{
  "n_layer": 12,
  "d_model": 512,
  "n_experts": 96,
  "experts_per_token": 6,
  "d_expert": 96,
  "d_shared_expert": 0,
  "activation": "squared_leaky_relu",
  "moe_layers": [1, 2, 3, 4, 5, 6, 7, 8, 9, 10, 11],
  "router_score": "sigmoid",
  "normalize_top_k": false,
  "routed_scale": 0.333,
  "balance_loss": 0.00202,
  "balance_bias": true,
  "router_cosine_scale": 10.0,
  "init_std_router": 0.0371,
  "lr_router": 0.000296,
  "vocab_size": 32000,
  "norm": "rmsnorm",
  "norm_eps": 1e-06,
  "tie_embeddings": false,
  "optimizer": "adam_atan2",
  "lr": 0.000619,
  "beta1": 0.9,
  "beta2": 0.95,
  "batch_tokens": [65536, 131072, 262144],
  "seq_len": 768,
  "train_tokens": 575900000,
  "steps": 4113,
  "dataset": "wikipedia_en"
}
Below are experts of layer 6 (counted from 0) of a mixture-of-experts language model. Rows are named router (the router's row for the expert), up (a neuron's input weights, with its number), down (a neuron's output weights, with its number) and show model dimensions 0-127. Each number is 128 + 24 x the weight over its row's rms, rounded and kept within 0 to 255.
After each expert's rows: "mostly gets" lists some tokens that are sent to it at least half of the time. This comes from a sample of Wikipedia text that the model never trained on.

# expert 88
router [121 130 156 118 142 160  97 108 110 153 119 179 123 155 131 146 122 107 154  96 148 102 110 115 114 128 174 149 118 126  83 116 108 125 112 131 104 148  93 130 117 134 141 140 140 160 126 115 117 146 150 128 158 131 158 105 138 121 125 129 123 146 147 118  83 130 132 148 147 143  83 142 110 126 130 155 117 154  86 106 109 183 122 128 133 141 107 105  88 108 164 159 122 149 120 107 143 146 110 124 141  94 132 127 159 114 161 127 165  94 130  86 157 176 148  80 149 112 162 129 124 147 162 107 186 118 136 146]
up0 [124 118 126 128 141 111 142 141 135 101 138 128 110 167 115 122 113 111 120 143 158 167 150  79 139 136 111 117 189 109 126 156 122 133 157 149  70 141  67 144 132 108 101 142 113 143 116 167 123  98 143 121 111 156 154 138 118 157 157 146 136 118  95 144 129 102 182 126 169 169 161 108 140  87 135 154 110 131 129 116 113 154  86 154 113 122 113 131  87 125 103 140 126 103 150 187 109 104 157 121 136 122 124 105 101 130 114 118 161 162 115 125 130 106 127 145 117 112 120 122 126 147 167 122 137 119 136 164]
down0 [110 101 122 135 118 112  92 154 112 140 136 131  87 105 111 163 116 232 164 137 129 135 145  77 144 114 123 133 142 173 130 156 140  90 159 113 112 154 131  90 133 129  75  95  95 172 149 160 104 138 159 167 145 142 151 132 124 109  92 166 172 116 156 115 147 107 132 150 150 130  97 169 114 149 153 150 120 145 150 141 109 114 134 172 145 119 113 140 104 102 122 143 150 129 153 124 136 110 127 140  87 132 126 107 131 161 104  98 136 121 136 137 143 118 148  85 109 151 139 105 123  95 107 139 119 121 152 144]
up1 [ 92 115 141 107  91  97 158 140  97 124 173 120 156 157  94  99 100 131 115 144 166 117 131 120 126  92 129 162 149  73 123 141 157 104 143 120 151 146 135 143 114  99 137 110 187 202 100 173 150 153 143 100 132 138 160 146 129 133  88 106 110  87 162 117  72 131 159 153 122 120 104 124 127 152 104 125 141 152 133 108 138 140 155 165 155 118 122 111 113 133 131 126 135  98 119 125 122 102 150 117 120 109 170 166 125 128 122 119 170 152 128 110 139 137 101 118 120 128 128 139 108 129 120 159 146 142 157 135]
down1 [ 96 140 167 134 100 103 129 132 133 119 115 128 134 162 133 186 156 218 108 173 129 104 132 120  81 105 160 130 123 110 151  76 160 138  71 142 128 135 158 115 122 135 118 152 115 150 141 150  86 129 180 112 139 133 110 122 101 112 157 149 177 114 119 102 161 151 150 148 165 137 105 125 150 121 120  82 139 121  89 154 111 122 151 131  93 130 127 107 128 101 141 115 137 124 129 114 120 154 132 115 119 160 107 178 136 138 125 156  94 149 144 125 111  83 104 129 125 133  93 123 116 130 125  90  91  57  92 144]
mostly gets: " The", "The", " the", " @", " Seattle", " Philadelphia"

# expert 21
router [114 140 135 172 125 156 107 121 145 154 140 130 147  95 105 139 136 123 123  82  95  88 125 105 166 100 143 170  80 142 113 124 182 139 115 154 112 128 114 176  81 175 122 119  93 159 144 135  94 131 155 164 125 148 124 128 170 114 163 129 127  86 130 119 138 122 124  70 138 111 101 173 148 120 124 112 147 120 139  82 153 131 153 124 125  96  79 130 167  94 167 118 157 134  96 150 127 153 131 163 153  97 133 131 116 142 124 124 135 117 154 109 130 114 133 132 127 111 160 120 143 131 111 122 122 125 116 174]
up0 [ 83 104  91 137  94 136 115 132 112 170 125 111 125 111 145 116 131 129 143 143 165 110 117 140 125 112 132 102 137 136 138  88 141 164 114 131 106 140 126 115  90 139  99 145 120 106 151 171 118 122 172 135 119 168 129 147 122 105 134  92 165 118 146 153 125 181  99 128 124 151 183 112 116 131 138 131 117 113 164 109 111 117 135 106 148 130  87  91 118  92  98  97 132 181 118 135 121 146 117 126 154 147 138 123  84 150 121 136 131 106 159 116 160 147 124  68 106  93 133 163 155 131 139 172 176 125 126 162]
down0 [101 122 123 170 137 139 125 118 160 159 120 100  83 126 134 107 130 179 143 118 140 192 143 106 125 103 120 133  89 154 121  82 135 138 146 161  97 123 125 101 147  88 162 127 125 150 162 129  88 160 125 137  82 161 148 147  77 142 148 103 110 139 113 109 128 133 155 106  98 123  85 110 152 156 139 119 111 115 120 172  97 128 174 123 121 107 131 111 138 113 135 121 102 165 110 144  86 154  99 146 164 145 147 163 109 119 130 129 140  72 153 156 150 145 107 120 113 107 126 179 106 136 150 118 126 170 157 151]
up1 [135  96 124  66 135 160 146 163 116 129 131 135 167 153 120 111 149 143 170 117 109 155  87 137 129 152 104 121 122 162 108 114  95 178 135 134 111 159  99 139 133 125 134 113 146 146 161 133 129 155 126 136 118 146 116 122 108 107 115  98 130  98 123 125 108  73 122  79  99 136 132 126 134  96 142 145 132 112 122 114 119 128 163 126 122 138 108 176 144 111 140 179 137 144 116  84 133 105 127  95 148 107 163 115 132 139 133  94 118 133 162  90 102 104 150 137 141 139 141  90 129  85  95 162 176 140  60 129]
down1 [139  98 127 133 115 136 164 201 126 128  68  98 145 138 127 103 124 255 130  96 134 139 126 116 181 136 133 155 123 166 118 125 169 126  92 130 110 120 146 116 150 114 136 147 121 104 132  23 112 132 124 150 173 163 115 110 173 191 142 114 131  98 130 105 136 107 101 127 157  98 122  93 117 149 127 164  91 163 120 155 139 151 125  99  98 163 141 129 127 104 136 116 128 142 125 134 165 141 125 175  62 148 104 133 112 138  83 118 146 139 154 146 142  95 117 154 148 153 106 148 105 127 111 156 119 139 118 101]
mostly gets: "ić", "ensis", "ini", "yev", "kov", " López"

# expert 8
router [138 102 110 164 159 117 148 124 120 142 135 131 125 143 160 128 105  97 127  87 119  91 101 121 161  93 143 135 139 126  95 111 146 130 124 107 107 115 110 148 105 125 122 135 102 146 159 138  98 144 101 166 139 126 170 106 105 112 112 121 148 145 124 138 127 207 117 165 158 135 140 134 134 122  97 146 139 166 105 114 137 146 119 151 174  99  79 101  95 119 153 136 165 103 119 143 185 132 156 124 200 140 145 100 118 120  90  83 168 114 163 103 141 151 123  85 127 116 118 128 153 132 136 128 148 117  98 174]
up0 [140 168  91 144 172 114 129 122 142 141  75 156 147 138 120 152 115 109 124 118 107 111 141 152 139 162 129 124 115 130  96 144 130 130 140 122 143 149 153 127 111 122 108 145 112 143 122 120 128 136 123 130 161 123 140  81  79 121  81 137  94 115 173 156 150 135 135 125  89 173 168 104 150 110 114 148 129 137 143 110 159 160 124 107 146 120  84 109 101 140 125 118 114 111 113 130 113 142  85 141 119 103 175 100 176 137 112  74 122 103  83 125 118 130 138 136 181 145 105 133 147 110 144 110 140 176 112 125]
down0 [126 115 121 152 112 158 183 115 126 127 125 116 170 101 103 128 153 221 110 115 164  88 131 128 115 122 163 130 107 115 123 132 155 109  87 107 113 132 110 121 128 122 160 113 135 140 168 103 109 144 142 125 127 150 147  99 118 166 147 102 117 145 144 153 140 138  66 108 106 103 144 119 146 103 132  94 131 162 130 132 179 139 128 107 123 117 117 121 140 149 153 133 134 137 107 128 115 113 146 138 102 126 134 102 133 192 120 111 118 154 103 159 106 131 167 137 115 132 163 146 137 106 154 104 146  93 116 141]
up1 [ 86 115 143 126 113 100 152 167 156  98 148 130 119 115 134 101 154 118 138 108 151 123 157 110 106  81 145 124 130  76 109 130 134 169  98 112 193 102 139 173 106 130 121 115 106  99 146 115 124 117 157 119  83 153 150 135 120 128 116 129 103 120 143 121  54 151 138  91 143 112 149 147 146 106  83 100 112 103 145 138 126 105  88 101 178 103  91 121 167 128 137 155 108 120 110 170 142 117 114 128 158  82  54 101 104 129 151 105 116 177 121 112 148 141 142 122 135 168 108 114 124  95 108 115 167 104 129 139]
down1 [125 118 128 114  94 111 131 160 137 114 110  99 158 111 120 117 184 195 162 129 145 119 165 106 156 150 137 124 134 151 136 172 109 155 141 144  86 102 149 111 125 142  95 140 116 138 163 132 115 144 153  65 101 125  96 136 147 141 165  67 114 145 124 116 114 138 125 119 113 132 180 152 129 144  93 114 143  84 142 153 106  74  96 150 141 108 114 103 152 117  84 154 131 116  93 137 115 102 172  64 139  77 124 112 132 128 143 117 114 105 113 146 147 152  70 139 133 139 155 137  98 162 158 150 139 122 182 151]
mostly gets: "-2", "91", "22", "70", "23", "40"

# expert 82
router [132 121 130 165 130 103 144 105 127 137  98 134  76 130 132 137 130 106 107  93 140  85 142 139 106  59 158 165 161 101 135 137 118 147 113 195  98 137 104  98 141 148 131 124 133 130 162 166 167 110 127 111 152 149 149  76 143 136 129 100  91 180 122 113  93 193 138 142 144 130 104 113 146  96 133  99 152 169  75 127 140 112 157 106 141 119 133  76 125 116 150 141  92 128 106 156 183 164  99 121 124 129 105 111 107 108  97 100 161 131 117 155 120 138 143 110 124  97 145 121 143 131 131 114 140  92 146 133]
up0 [ 63 139 116 128 134 115 128 106 131 140 167 122  96 112 151 154 154 102 153 121  92 107  95 139 111 111 121 134 156 147 144 126 136 120 129 148 168 144 107 128 123 111 114  93 120 152 158 114 130  98 142 119 153 106 122  94 115 135 137 156 119 117 133  83 140 168 140 132 129 120 136  97 149 127  98  86 141 153 111 120 150 135 123 138 115 121 118 115 154  82 136 146 147 124 155 125  74 135 158 106 134  88 151 109 121 161 119 134 132 117 143 114 119 135 157 109 140 120 105 110  92 102 105 156 169 131 106 149]
down0 [106  88 149 105 131 131 100 143 143 136 168 116 143 142 163 115 155 169 127 135 120 143 103 135 132 122 126 121 139 102  91 119 125 210 154 104 132 145 133 115 153 112 123 165 143 126 130 130  98 135 132 119 195 106 130 129 136 109 115 145  80 130 112 105 133 121 142 170 108 134 124 142 119 145 133 119 102 125 152 101 175 163 126 120 155  91 132  71 132 135 108 128 138 120 151 131  85 132 130 135 147 134 102 128 130 127 216 161 158 145 112 173  90 145 157 161 124 117  93 113 129 121  97 130 170 117 109  78]
up1 [130  87 121 157 168 138 154 118  82 163  90 140 137 153  97 143 121 144 128 165 130 155 129 135 104  97 145 127 139 154 124 118 114 137 114 132 106 110 149 139 160 113 159 113 116 123 157  98 155 163 162 121 168 140 136 153 116 121  79 107 134 156  88 125 106 141 160 101 135 117 158 113 162 129 112 140 131 129  94 108 161 132 144 151 153 149 139 112 118  79 120 121  83 115 116 132 123 143 189 131 156 148 113 155 102  94 141 103 126  94 137  94 129 141 154 125 136 137 116 109 116 119 146 204 132 174 140 152]
down1 [117 102  80 151 164 118  79 119 145  90  96 158  56 150 142 147 122 207 154 141 145 126 150 122  92 139 144 102 139 145 127 163 133 144 101 158 147 129  90 154 150 156 115 149 134 161 132 104 166  71 120 152  95 124 117 106 145 123 123  71 152 172 158 165 160 129  90 111 121 137 167 143 119 103 144 147 144 123 183 130 129 144 144  99 129 141 160  81 132 112 106 108 101 138 108 152 129 159 130 147  83 141 103 113 142 166 111 139  94 138  98 120 129  99 141 149 100 145 166 147 109 131  95 107 121 150 122 133]
mostly gets: " political", " ==", " ===", " must", " cannot", " should"

# expert 73
router [116 114 136 160 132 141 141 150 110 129 117 103 120 135 152 146 126 114 149 132 117  98 117 134 110  73 157 138 146  80 121  80 116 173 156 125 132 162 100 164 122 153 131 133 150 181 148 113 129 119 125 138 150 159 146  89 108 148 135 119 126 135 151 116 119 125 111 156 131 128 115 107 143 106 166 103 145 114 138 101 158 161 160  89 140 129  85 110 118 100 152 125  67 179 108 157 149 153 120 117 126 132 137 117 118 156 127 141 151 116 168 111 128 172 162 109 160 118 133  61 157 142 135 124 174 152 112 126]
up0 [110  96 124 174 117 123 109 131 122 102 187 164 119 136 122 153  78 129 167 117 121 103 101 150  85 147 153 128 155 100  97 129 160 121 126 140 139 111 144 131 132 118 142 115 141 140 100  90 106 127 162 117 139 146 180 105 130 120 138 125 152 116 136 134 155 121 110 106 152 108  86 149 138 128  78 129 148 124 122 147 108 165 153 136 103 102 132  88 110  99 139 152  79 124  92  97 117 143 114 145 106 114 147 126 136 158 132 161 145 130 125 120 105 164 142 137  78 130 160  81  98 164 108 164 105 140 103 141]
down0 [ 98 115 144 155 141 130 147 126 107 117 100 130 173  94 120 141 122 250 103 125 135 156 139  82  83 149 131 125 156 142 140 120 130 131 138 170 134 132 119 129 116 137 126 144 169 117 161 116 115 145 191 151 137  83 153 144 109  81 154 125 126 115  95 111 144 125 168 102 136 123 154 143 124 134 113 144  99  98 102 137 110 153 149 127 135 125 118 105 116  94 157 107 166  98  97 145 137  88 125 128 134 120 127 132 141 146 111 127 125 124 134 146 163 112 126 144 147 148 126 161 164 103  97 150 150 122 110 160]
up1 [124 100 140 116 122 126 165 113 118 137 117 121 135 128 159 130 145 119 130 135 110 127 148 180  92 109 162  96 154 104 133 137 109 137  87  84 162 134 132 162 104 167 114 123 139 163 150  98 133 140 160  91 174 141 140 126  93 161 128 108 144 163 154 103 123 138 132 130 101 118 123  94 159 133 137  94 117  97  68 139 168 145 153 108 114 109  80 117 104 112 139 110  53 121 144 145 170 150  98 143 156 154 134 107  93 168 141 104 155  89 135  95 114 172 153  91 152 140 158 127 142 147 108  85 146 114 113 135]
down1 [125 130  81 163 106 116 128 140 114 127 110 151 179 141 113 134 163 174 142  99 137  94 111 144 124  98 128 120 154 137 109 134  91 115 107 114  71 153 152 117 132 127 116 127 110 102  63 154 118 153 102 109 120 151 126 159 142  82 148 162 115 109 135  96 107 144 115 146 120 137  93 137 136  98 139 140 152 134 139  86 142 181  73 150 153 125 110 107 143 109 145  89 107 162 131  93  87 144 148 138  87 109  85  99  96 111 127 139 133 152 150 120 100 131 131 172 128  82 152 143 153  91 134 146 122  80 137 173]
mostly gets: " has", " had", " have", " having", " could", " approximately"

# expert 63
router [118  77 137 115 153 153 136 152 101 134  99 146 108 120 162 126  85 105  95 120 128 123 106 120 138 104 150 153 158 113 123 103 131 167 108 183 102 120  75 134 105 152 159 147 109 151 178 132  85 146 144 161 150 165 175 108 130  86  95 117 119 122 152 116 128 160 185  79 119 115 115 127 129 103 109 126 142 158 105 119 109 160 146  96 175  99  96 132 115 150 144 123 113 121 113 187 153 170  97 148 185 108 162 123 146 152 103 122 191 141 132 126 151 160 110 156 139 133 119 115 132 119 129 172 131 144 113 191]
up1 [148 133 144 104 113 128  78 107 103 107 127 158  81 154 163 150 115 132 150 154 121 130  91 141 135 109 151 105 104 121 178  75 141 119 105 136 121 112  97 127 122 155 108 130 143 124 136 124 120 140 115 179 143 111 162 145 140 115 140 139 119 137 154 135  57 177 132 100 106 137 100 116 122 100  77 125 141 181 127 159  80 165 126 133 108 141 100 141 127 153 103 127 107 127 137 149 142 128 123 130 145 159 144 156 105 107 151 147 190 147 117  58 147 175 129 143 149 170 146 110 113 106  98 138 161 117 138 163]
down1 [117 189 130 104 100 136 129 135 133 104 116 123 104 122 158 112 140 250 120  84 115 149 131 140 124 140 121 191 151 135 169  93 137  94 126 121 165 141 142  97 116 131 115 124 125 175 126 101 130 158 118 122 115 133  69 160 122 113 154 155 124 148  90 138 112 154 122 126 135  93 127 145 124 144 102 113 120 106 105 146 141  90 146 118 105 125  93 138  89 119 119 101 120 136 136 137  92 150 117 151 121 156 123 167 113 126 122 124 134 160 114 100  92 125 150 146 138 111 131  73 142 118 172 113 111 172 174 170]
up2 [123  86 123 121 146  95 142 131 130 143  73 133 122 160 185 125 126 114 114 132  88 117 105 181 116 124 110 158 143 133 128 129 157 161  85 153 140 119 107 110 105 131 100 173 150 148  94 108 120 161 140 114 141 176  84 122 125 118 101 102  89 127 125 136 107 124 153 138 126  95 149 152 159 110 111  85 129 164  92 125 146  99 192 110 102 109 125 167 116 139 119 158 119 107 142 101 164 110 150 154 149  98 115 152  94 109 141 152 164 141  87 150 130 128  91 145 115  93  80 113 119 151 129 121 136  95  95 172]
down2 [150 136  80 117 147 131 127 128 154 111 105 113 144 126 157 128 139 205 150 138 134 167 118 133 104 185 114 112 134 133 107 102 139 112 107 135 160 159 147 102 144 168 117 147 134 128  96 116 134  81 157 112 121 125 109 150 137 127 165 149 106 141  86 127 107 151 112 127 151 160 104 155 105 105 132  75 122 125 106 117  84  97 138 118 115 139 127 146 112 128 107 107 147  83 124  73 129 124 109 102 118 119 133 152 170  94 168 177  97 160 132 118 114 132 148  98 119  98 101 124 191 149 124 134 110 139 156 146]
mostly gets: " ==", " “", " \"", " '", " (\"", "{"

# expert 72
router [133 184 100 107 138 159 125 123 126 151 140 145 120 164 140 161 112 127 119 102 120 111 114  79 144 127 151 124 155  97 117 115 130 133 134 104 129 114 114 184  88 142 137 140  94 134 143 158 113 148 111 130 184  91 168  89 100 102 115 123 179 181 129 151 118 151 110  87 105 148 100 128 175 118 125 134 149 170 147 110 133 173 110 105 141 120  90 139 107 133 149 132 103 148  90  85 168 134 104  91 134 149 125 151 137 146 167 141 163 109 135 100 134 119 118  84 138 155  72 149 139 156 156 121 117 100 114 132]
up0 [125 127 144 114 168 119 132 154 113  64 117 140 110 170 130 131 171 108 168 109  79 118 196 101 158 164 122  92 134 151 120 144  85 132 153 146  97 147 121 137 113 137 177 127 145 105 159 133 116 116 111 105  98 151 118  90 132 130 139 149 136 142 109 148 153 142 156 108 154 153 137 112 127 141 149  95 137 112 119 139 102 121 116  92 112  99 107 136 103 122 154 126 113  95 128 157 110 119 107 147 104  94 134 134 133 149 169 190 128 105  92  93 121 154 117 159 126 133  85 107 124 122 174  95  92 101 134 107]
down0 [107 134 121 146 107 106 138 139  74 110 188  97 147 119 147  83 125 162 155 160 109 130 118 106  97  75 174 109 165 143 116  91 109 132 126 142 136 154  85 129 108 143 149 116  83 116 151 179 136 131 143 129 158 113 114 151 110 112 110  83 137 140 148 153 138 173 165 123 161 136 124 137  94 150 122 122  92 163 108 128 111 166  98  91 137 112 123 162 165 161 139  95 173 136 127 127 145 192 128 110  96 122 136 133 125 157 128 137 118  99 115 148  99 125 144 173 104  97 127 118 144  88 100 117  92 123 107 135]
up1 [ 95 128 138 146 158  97 134 118 113 178 119 148 168 100 147  95 105 125 133 154 177 110  95 135 109 149 116 112 122 136 103  91 143 143 128 121 127 145  95 142 136 149  72 174 145 104 126 140  89 146 103 119 147 109 103 141 124  85 123 144 134 103 119 144 113 141 131 113 137 125 151 151 151 116 114 119 112 126 140 124 172 138 137 103 119 152 140 122 125 142 147 127 170 156  90 117 117 102 131 108 143 127 164 154 134 100 103 101 122  98 159 119 121 133 154 149 135 167 132 114 155 167 143 136 129 142 116 105]
down1 [128 160 105 141 125 139 135 118 125 135 127 141 120 118  76 146  85 200 167 121 143 123 129  96 119 139 143  82 134 166 130 128 121 144 123 166 148 134 147 135 105  93 135 111 103  73 123 137 110 113 142  87 162  98 141 151 105 120 169 136 107 132 137 116 113 160 139 115 133 166 150 131 112 123 108 133  97 158 139 147 158 111  78 139 145 110 123 121 119 103 139 124 160 127 162 168 130 158 101 181 167  94 127 110  76 135 114 133 145 122 111 130  97 101 167 168  92  97 139 102 143  88 151 137 126 131 118 125]
mostly gets: " his", " original", " entire", " previous", " Release", " their"

# expert 39
router [118 142 109 133 143 161 123 119 114 175 144 153 128  95 141 122  91 119  81 133 135 112 119  97 106 119 148 150 149 144 109  82 145 118 112 124 144 144  96 149 107 118 147 137 138 142 171 128 107 123 134 143 158  96 179 126 131 118  92 147 143 130 130 125  97 160 147 135 120  95 127 143 102 142 105 128 114 169 111  96 102 147 110 129 156 133  46 118 132 123 157 118 112 168 117 116 128 141  97 162 112  98 129 154 125 126 136 118 161  98 123 127 141 127 110  96 112 144  85 135 186 121 140 116 155 145 104 112]
up0 [110 117 126 129 136 109 151 101 148  96  63 159 114 121 137 143 115 148  77 137 107 152 139 129 149 155 116 196 146  97 110 126 110 129 107 164 107 119 148 133 157  98 138 125 104 112  85  74 111 164 122 134 127 122 105 160 133 125 116 153 121 126  99 126  85  64 151 150 110 113 161 116 148 110 134 127 122 186 172 127 120 197 118 127 135 144 111 120  72 147 173 183 133 150 167 135 158 125 134 147 127 165 143 137 110 131 130 103 189 115 132 134 117 152 118 134 126  89  78 151 179 145 177 122 129 107 122 143]
down0 [145 146 123 145 143 106 136 137 100 141  97 143 112 142  68 136  87 251 146 128 121 145 131  88  94 172 136  73 125 123 119 140  84 120 147  85 112  98 142 151 134 102 153 156 144 143 160 138 122 128 119 131 105 141 157 114 110 148 147  96 169 111 119 154 117 146  89 140 142 158 148  94 101 182 132 122 110  92 123 112 130 129 128 145 120 119 161 156  34 121 176 122  95 130 145  81 163 126 154 106 113 100 150 111 162  76 123 133 146  93 145 132 129 167 135 115 117 119 134 155 118 136 165 110 133  80 173 136]
up1 [139 127 118 145 182 159 136 143 118 141 116 164 146 131 137 136 119 131 106 136 132 102  79 123 144 158 137 164 136 156  91 107 149 163 137 152  84 155 128 120 106 112  98 142 155 157 139 143 105 140 146 130 172 165 104 109 108 105 148 147 124 140 172 166 107 129 121 121 139 153 152 152 161 150 130 129 191 146 145  99 101 168 149  88 182 131 106 105 144 142 136 122 158 171 124 150  99 159 121 159 111  97 136 114 163 130 138 132 117 138  99  86 163 104 112 123 118 178  87 133 141 139 113 105 110 137 121 111]
down1 [112 158 124 165 133 109  68 122 129 116 124 109 187 122 137  80 144 215 132 117 146 147  90 113  70 163 109 127 126 160 130  85 133 146 159  97 138 105 176 160 139 123 110 131 124 146 125 101 133 127  99 174 119 119 137 110 112 105 131 125 117 124 116 104 142 139 114 125 100 158 102 121 115 124 164 136 122 125 124 154 121 102 125 103 146 142 117 129  92 151 163 108 104 147 120  90 126  93  96 119 143  96 157 126 156 121 121 136 146 141 129  89 111 108 142 122 167 156 155 134 141 140 115 110 125 147 132 131]
mostly gets: " the", "The", " southern", " upper", " northern", " entire"

# expert 20
router [125  92 154 151 109 135 167 111  98 140 121 132 138 100 105 128 116  83 136 132 116  72 128  95 142  83 153 144 167 109  82 138 138 161 139 149 134 119 101 108 124 131 176 138  92 159 130 119 161 144 148 153 146 184 138 101 141 125 128 134 120 170 119 110  87 157 167 137 101 136  97 136 144 119 154 116 189 144  86 136 111 147 135  91 166 118 143 124  75 128 153 114  86 133 113 138 181 160 126 135 127 139 126 153 104 100 129 177 158 132 118 119 117 117 121 120 105 127 135 155 131 143 129 112 160 138 118 124]
up0 [157 157 119  74 112 123 109 147 138 131 106 153 106 141 115 122 156 113 181 121 151 124 193 136 156 117 139  84 130 122 118 131  87 122  91 154 115 156 106 146 123 104 138 112 162  90  98 144 137 128 158 156 118 106 117 119 135 105 121 109  97 180 128 132 100 139 149 128 113 176 164 110 115 144  88 142 114 124 123 137  99 157 119 152 207 133 117 136 118  92  76 123  85  96  68  84 106 174  81 146 122 107 136 126 173 123 130 134 127 128  84 161 132  87 123 105 111 105 150 143 142 139 116 124 135 142 164 157]
down0 [135 139 147 125 100 102 108 131 134 141 119 158 150 109 124 155 126 132 113  65 124 135 185 134 120 159 124 100 129 119  97 163 145  82 104 102 108 144 148 116 117 119 138 148 108 119 124  94 155 126 125 152  98 165 112 115  89  99  78 144 110 161 124 132 180 171 112 103 126 136 148 182 133 144 132  84 143 146 100 152 137 134 118 110 146 123  96 138 116 125 116 118 118 110 178 142 124 123 131 144 134 136 134 119 141 117 110 142 187 117 137 100 109 143 148 102 139 121 134  84 113  82 151 106  96 160 122 108]
up1 [146 113 158 111 112 162 181 118 134  96  83  98 106 118 108 137 139  87 103 122 137 131 117 130 135  78 147 121 108 112  89 136 155 148 100 132 105 119  72 137 128 148 156 142  85  99 154 112  93 152 136 137 135 164 123 112 107 105 145 130 137 142 108 148 121 145  99 102 128 103 140 111 113 139 122  99 154 105 106 123 134 169 115 156  97 110 148 104  95 110 166 175 166 140 113 127 115 149 131 133  98 130 147 131 156 125  64  90 115 136  94 103 134 116 123 129 157 152 159 104 164 131 129  95 108 124 161 112]
down1 [122 143 141  99 151  95 121 115 154 175 107 121  93 145 102 143  88 196 163 155 140 128  89 140 116 103 144 143 101 135 118 141 149 150 124 115 139 123 124 126 137 150 125 148 119  56 166 133 114 106 124 144 154 117 154 110 122 137 126 102 130 134 127 151 117 115 161 141 123 144 101  98 118 131  99 120 153 112 110 152 114 165 136 132 142  72 123 181 139 126 132 136  83 127 121 107 117 129 144 153 137 141 106 162 126 114 120  99 164 136 114 158 130 108 110 155 100 149 138 151 162  92  98 111  92 128 113  96]
mostly gets: " Website", " Label", " Height", " 28,", " NRHP", " Founded"

# expert 54
router [164 134 109 155 176 149 158 150 117 114 125 129 105 111 131 152 115  98 152 127 126 127 161 103 145  71 170 158 138 149  99 153 151 179 161 125  90 140 136 112 124  95 120 145  71 137 100 134 131 107 114 155 159 125 154 137 120 151 122 171 122 138 156 121 120 123 140 103 118 121 149 110 195  99 142 138 107 202 132 117 114  95 121  97 169 108  93 123 124 112 149 109 101 172 135 183 146 173 166 150 168 133  85 154 130 137 116 139 191 148 159 139  97 133 107 147 107 110 156 131 112 121 160 120  89 158 114 159]
up0 [140 160 173 148 132  88 178 115 100 141 109 116 112 100 115 164 142  99 148 121 108  98  97 179 145 103 151 100 159 109 119 128 147 142 148 120  85 116 163  91 137 112 118 128 165 136 148 158 102 112 157 146  87 144 145 106 134 145 143 167 129 167 156 128 134 139 121 167 117 141 103 112 112 113 135 114 138 143 114  70 158 121 126 148 176 101 146 144 110 135 134  84  74 111 139  86 165 113 168 130 125 138 131 121 140  78 127 126 162 138 161 118 155 186 122 145  92 111 149  99 163 121 143  99  86 163 140 141]
down0 [133 134 152  82 121 110 125 134 115 100 100 159 127 155 104 144 101 255 121 169 117 125  94  93  94 157  97 121 112 148 135  85 145 108 134 138 142 135 136 103 114  77 121 107 147 124 119 142 122 152 128 145 104 117  97 146 118 116 152 123 115 113  92 120 128 146 131 125 138 102 101  74 127 113  80 137 146 117 104 129 145  62 105 204  95  98 110 144 142 124  81 111 127 105 115 126 125 131 126  97 126 112 122 134 126  87 127 115 132 123 162 114 158 123 161  93 129 131  93 149 125 127 122  88  69 108 153  94]
up1 [128 100 136 169 134 111 106 118 127 144 140 149 131 104 118 152  82 122  85 119 170  76 132  75 147  78 107 137 101 168 143 142 131 137  97 164  83  64  93 169 154 116 112 105 113 139 144 135 145 117  68 123 138 151 129 138 155  96 133 134 122 149 111 147 119 154 124 114 107 124 142 134 106 144 135 144 112 176 116 124 134 116 110 138 104  98 119 111 131 110 173 104 135 103 162 177 150 154 127 129 150 126 135 114 113 141 143 154 179 150 125 127 149  95 102 100 139 113 163 154 167 133 154 118 130 114 124 131]
down1 [130 112 130 146 136 142 135  94 134 146 139 116 122  95 142 175 155 249  98  91  95 118 144  92 159 138 161 158 121 121 105 142 132 148 158 114 139 138 131 126 127 148 215 151  84 148 119 114  97 137 130  99 117 127 150 153 154 121  83 161 146 163 123 151 143 138 106 133 160 117 154 109 131 109  97 143 138 144 173 102 139 180 102 142  84 142 155 140  96 120 137 131 154 150 136 166 172 136 122 130 162 143 148 152 141 127  84 123 134 142 128  98  96 143 129 113 118 107 115 134 107 156 132 128 115 129 155 111]
mostly gets: " 26", " 31", " 29", " 48", " 25", " 40"